config = dict(
    num_hidden_layers=9,
    hidden_size=128,
    n_experts=256,
    experts_per_token=6,
    d_expert=32,
    d_shared_expert=0,
    hidden_act='swiglu',
    moe_layers=[0, 2, 4, 6, 8],
    router_score='softmax',
    normalize_top_k=False,
    routed_scale=6.53,
    balance_loss=0.00234,
    balance_bias=False,
    router_z_loss=0.0001,
    router_noise=0.05,
    init_std_router=0.00611,
    lr_router=0.00067,
    vocab_size=16384,
    norm='rmsnorm',
    norm_eps=1e-06,
    tie_word_embeddings=False,
    optimizer='adamw',
    learning_rate=0.00237,
    beta1=0.9,
    beta2=0.98,
    max_grad_norm=1.0,
    batch_tokens=65536,
    max_seq_len=256,
    train_tokens=392100000,
    max_steps=5983,
    dataset='wikipedia_en',
)
Below are experts of layer 2 (counted from 0) of a mixture-of-experts language model. Rows are named router (the router's row for the expert), down (a neuron's output weights, with its number) and show model dimensions 0-127. Each number is 500 + 40 x the weight over its row's rms, rounded and kept within 0 to 999. Numbers have three digits each.
Before each expert's rows: a language model's description of what the expert responds to; "raises" lists some tokens whose logits its average output raises strongly, later layers aside. This comes from a sample of Wikipedia text that the model never trained on.

# expert 13
Description: The pipe separator between table cells, plus a few word endings like "by" in "Produced by", mission, code.
raises: "race ", "playoffs ", "least "
router:525521489488449509480472485535439522430531469577507503511464603471510574520564471494486423550512529474471512495472535521499492499441479503499497472549489474464470419461483474537535487446483479571492493530504505483489545546506498497472442475498545428495533427480503499447513544534517528583445421467593532538516523491413459550524403447476487563459531528477571585536481499539512528523461
down0:534551487446501498544514529508497553529407518550511481491472481456479497516513491490503453500525484547575427517416511495476584472503501567504444511595494482584577456510542430558532523510525462544532539563469523478435468519489562456475457532535480502529502461465476496486498488534499474494506511494551595427495512547476555539524411510480534473481495492402522490538530574550510427510541
down1:464476501536495446599533462437534506542477538466519519580503454498488442527435511501493461422531572497505512499481493472484519528531550462469450522429455527554564491451569513490509454477544497456488513470535522547472540500532532511448507483522553502478626487474563466455511527479480482513532500500441569506428464491488511510502467522541561542509403423499474451495403536441520481557505
down2:506530567470450562513467478486486432457458476481551520416538431572458486516548574528510530538525461495418470498463513438494541529543461488617506438477478548515518578529516535519481521448535450449507470493581495495536539550491471499510557592506511548566561472471524530496589542497522506487463529499529501476488530473544508495500453415538526534479413482529500526505527453498530500535518
down3:536501498430540469491521474552532507560472521500436500539509488418500539475392452463463522461518536531588520524516536550515469494446548473390585495524513470465530488486525465499489550530442474478449489543507578469558521459530522513485493474482499482525479470490487453476495481470549474589559537507521530499508474482400401480546491575490495477496493500529502550459397539488526468566499
down4:531517523519448521543500469476533517501519515455512480524385518546555522474516469517483487485457466525571476454544451457521583487573530494590467519555446491474526530578551479493504454480511501512539559461497486554437514514495406558460538492552540493526587431430526499572588544532453483503499535532508448499543520515498469556520490492515484494465467464478535400563492523453475472470475
down5:572572494363485558457507528457480505495491477511462451559502512514459566546541486511452533604488422482482522471549481532415499546474461510566504503536514539459442511532462461470533494497512467509552460534550456442520471512506543446420516470491460489499479434504480520554508470478500507468516481541486493531566544543470440571504535567494489495428487565456468505499578540546472478487499
down6:436543473523508485503473517525568518445469578405488462513430479477424516503522552485536577503453500508522498494567500494510489521475543448494535508460502487455490528504465526489502501572501485537478435598549523471534506569443618451553515497474485520534515497522586483517480412557468473474574462490470474483436432500449492519526517502508511498549555502546590457470460497516545468518549
down7:484437516520492593524548422472587447510487498451551503508416573448477449474521511516534492499519509500477543535475508517497518492521503523526547517509484511477530453536519533608479513513514521458455473493506418448536434415612479487469459444477505455579514506460479449452463435533431494487520495489503516553523447498423462495515537481510518554422514512523492474552454535487531428493547
down8:506540486447472513550488479510516485500593527471478549483531400506501523543457495548497489552478483424515533483553488440526454503484528495463566455493511431452491530507527534471529489557494523545516492474479521431473517549415458489488432529504517542487497442463441575526486502541535426430492520539465572534457520562552570569509561482511460457573479477515576490453478478459403475506494
down9:497559455426499515480512543518549499548495540498516529543520497501608583479468481535487497425444462528554489497533542431541458483493518513529496466475522560509514508446486510457511457535444467525515482447587410558519511585466484457550498526499515580488509543491482499524469494522495472503516552538497437506538565408642521428517540536518484495546513499492524526478448498487481558466469
down10:483549482560586516508494463555450463510524515579506454563530475444480510614514495557556549555526562496498522519475474577521485563430514517471483525505472469483494417480463530540508527528499521465523524485536473531563491496503483475484478612450549476481484523484588439541482486450445472534525438468509609556483514579462515484512515462516449498442502532513530489453464476448493493518522
down11:498474517498451525502509457490501419449450493391463531508479586499546441450576491435501505480558520483469557534496517530425523514569544559521465493410521573435520539457486560539522541475473510480480535474480494508456475465563486565566511536485506457534447521448503451480485573499471464522483552467506514534463476461480524484471483479476490452550438453558473412515526492524578514552514
down12:526468537479497537553596451517534528527445525349442536491461476469507490448534465496473487451467451580568489440465463532550567525544564467465424510502524474522507595476476432500547467486504516481564531522450476505479538431496515493519540489503514448518521516511518482490512537502491473566468491535469468511451567493481513477484446550491463500561468507428470426505511577479488492544461
down13:531485534450596495458500472482468552496451570532525439496469453499531552530503528494490510508455483547455457497527543515546550426541549560482538505474588532574494453567515463483395428523541516486531462508517481464474518569509476589552482478544532545471502473565522511552561501485424478489464523478448531462468502521619526490490497510510528487547553508505538518535492409503479488527503
down14:512527518491502402511522571491473416446499514495483461508450476528518547449486470476409508437552531568523490514585493507537490473458502461524511516483545536452493520505506564499441478560431409552515507453444508457519533529471547497505421476539399477555469494541524480518545535463487495605422493472493475493453466451572497472537497477500489430539520504457572516475509500442499498467509
down15:508582555565572442453470509474555518447473487489464489505489507455528518525488546537497482477506500529606531553509494526522553457501478518426503558523511449455477509435489497378462443534444501482502473431563490506578553512484501420547468501420484484494454571499543495465473472552497520478455507491510462470566508504496470529475487523515473499519445555491536459512526425493394469473449
down16:479560512507531415456517526516420543467543484557474424459567400507485527547482567519425512523461451497546464486493470521490478529512446512474424437534484469554480492516482479409488508509528483494589526480504511534507509551448461475539528548547515539443456482572530511553567556453527433581543512455495522489478547521555514515480483494531468495555436528484529544464510455499440499495452
down17:516456477470495540564528460447547495572511542498562506484539530521486456546466523479564545491528524500391498497491510523483503522530522606504558504442526590444396462518505511559480480495535504497489480504490421457463469431573480523435458482486477575512492480539475521502506465541464506542501517487478481516565465573479477509541549537532559541442535518561511601469461519578521491508502
down18:454517491456519485472478438476494482415532462419486496505542505475451493505485562468487509407499473516565454536500513595552537471519458546578510460493470514521495545475466551446484502501543456462546469467496522500542501513543422432524511512541538525544506562515575504407527568539549504516438450419473547544462590497530523510470574507506555535503555489512471493546479490473440470482456
down19:506421516497441566552504433420548528498512536416514522447424565542515417412497487494514466506482475545420482461507558425511560484537553444490544556455509561516488505534548504595476454482518499493479520495494451474443494467568459555520500473508495512574542461489477509505493459589458535467528524503459460502459419492473480543526522521519505523481534524489450476531440541505523469503528
down20:468507508537495513472509562458447522492508496444508465554464504489407392566534520491547440472507499539448519556478510428488528470566492613489562499453524459456547443523466508569481558523467424494459538535504440481519498488520537509545495528493430483602543539506479478474466455476508564544491499482477511517456504468433511504545546502513549457460600461486449477524477510531559511476492
down21:514520506492496480519516517555423491548540483535495547469595417495498502519527451491448402566522503404497501438435506530499514527412511424468482452557512462504466540462455500397519510474487528541613471434485558517516533503522509544511537484550488508496458459553497446516473578475524502540539521502521541447518527557530448454509461502543525506529512437510510556494441508494458452507504
down22:578528481442485461480471479451469455485523511513462539504489449501487476495523510447466577488481494559544402523515526493501520509515541491477507473577514590526517510497522477500484437454522452457476476408492543455495521483555512513498515584561524560503546450433526529546542558531480417525419513449474521507523479476593440503515538432497504464473435567566465495490488491532411517451473
down23:453557524556571533486518490526456465527576578525444452467461423505437505506514533514458512527509508535411515489535461492543482573474492518548476548500497559541538453572559561534469498589515527518546433490509456507572440473467481481489533478474488464507533440423529486442501490481496486443504455487489512528503490571554518541446527475561489591475517454506427553502535460519523534544503
down24:556557492447469520483513449527532459470484528470492510494510539504537488567467532491507518494505459549486475525567537440496550511503553449590506499474486601547583510494490555500513463496520464521522456456594484469568569526538511524525464553522521494574544478455591458537528515506450514549448385454517487474462390476450536496544491492476461496489512513468496512514456495470596503537514
down25:545457475534476552465490530463546459451542542522536502519469548449466505575480513527557499461511485503408541564467484539498451477449533578579496461469489493529477474483542463564487426519527435519516564501433495524526497497537447431510419486535521442529513513468497453497530518484523541553489441434458592500437483437440551476458602461468525529473443464470547507516498505486504538500491
down26:455475500474483527488502458478451460574517460464437541535537515496508463429453435529556535552457464608541499485474512558548483586504479442515513556560504498418457542535440481506471555431485514491509508523460494497536487490465507481466532423467418496488438511472491414498537533525490441487526543558424529500508519477461428520488442464496554430514532576491494480514521521528437504448492
down27:545453498451482453490493505550612479529403455517496503588519509478504515484459470509452514495556530512600519493461514432487436552491468485513513545531473536436523480495408464479532574465536529505468448559442582491552472545570518527482444478446496468511568465525512494484423489567474512553451521558508472494534453464450453527480549468482501555522488490485460502507448551482462512519536
down28:455517454548535491468531471513479527516520574541472453514449572531557503517452558470522446387497458427571506547489504551493424517579480530484480480496539488523382457538467469519483543481514537524478484575458487461493487448491587568542475524477594479524462531487561505484533455500501489557521462476528486497506530480556504466488493476503466469446459480538441506509474589539453527519467
down29:477567480496539503502532438550520471553475586525521424520538473510505535573502531498516504444496500502463466472534473502534426566478484540499492455498501526589461477519466526508434486531519478502426472578508473567504537488431425526491476498448506590555546501475514559525465429389490509495536532565483508486458458576555505514538551481551516543463501441502511576508483488497549547490551
down30:524469486552423451584462555590482477534494536466527452534504534460484514474490454425527474510559577492508484443507460510470439526457524429505476530572481550524560493481529503507519565514497531525516398548505531458570469494496486510475562485528556467509518492465507486518493510520473504511578458511467579529422452516445440545515470456543527518461451471501455439449462552436565467492509
down31:478452461527535537533446484505505502493494543511548466486452539442509500483578482586544527520518546469390503507436459480541521552466469469457451489541507483513521574490557501600536486528560562517439482463476521514490502462482524543524492456452521515503464518468518537513449465559453478468502466501482484443478463506467497476446442465504486477506574476554445480573512614446542609509531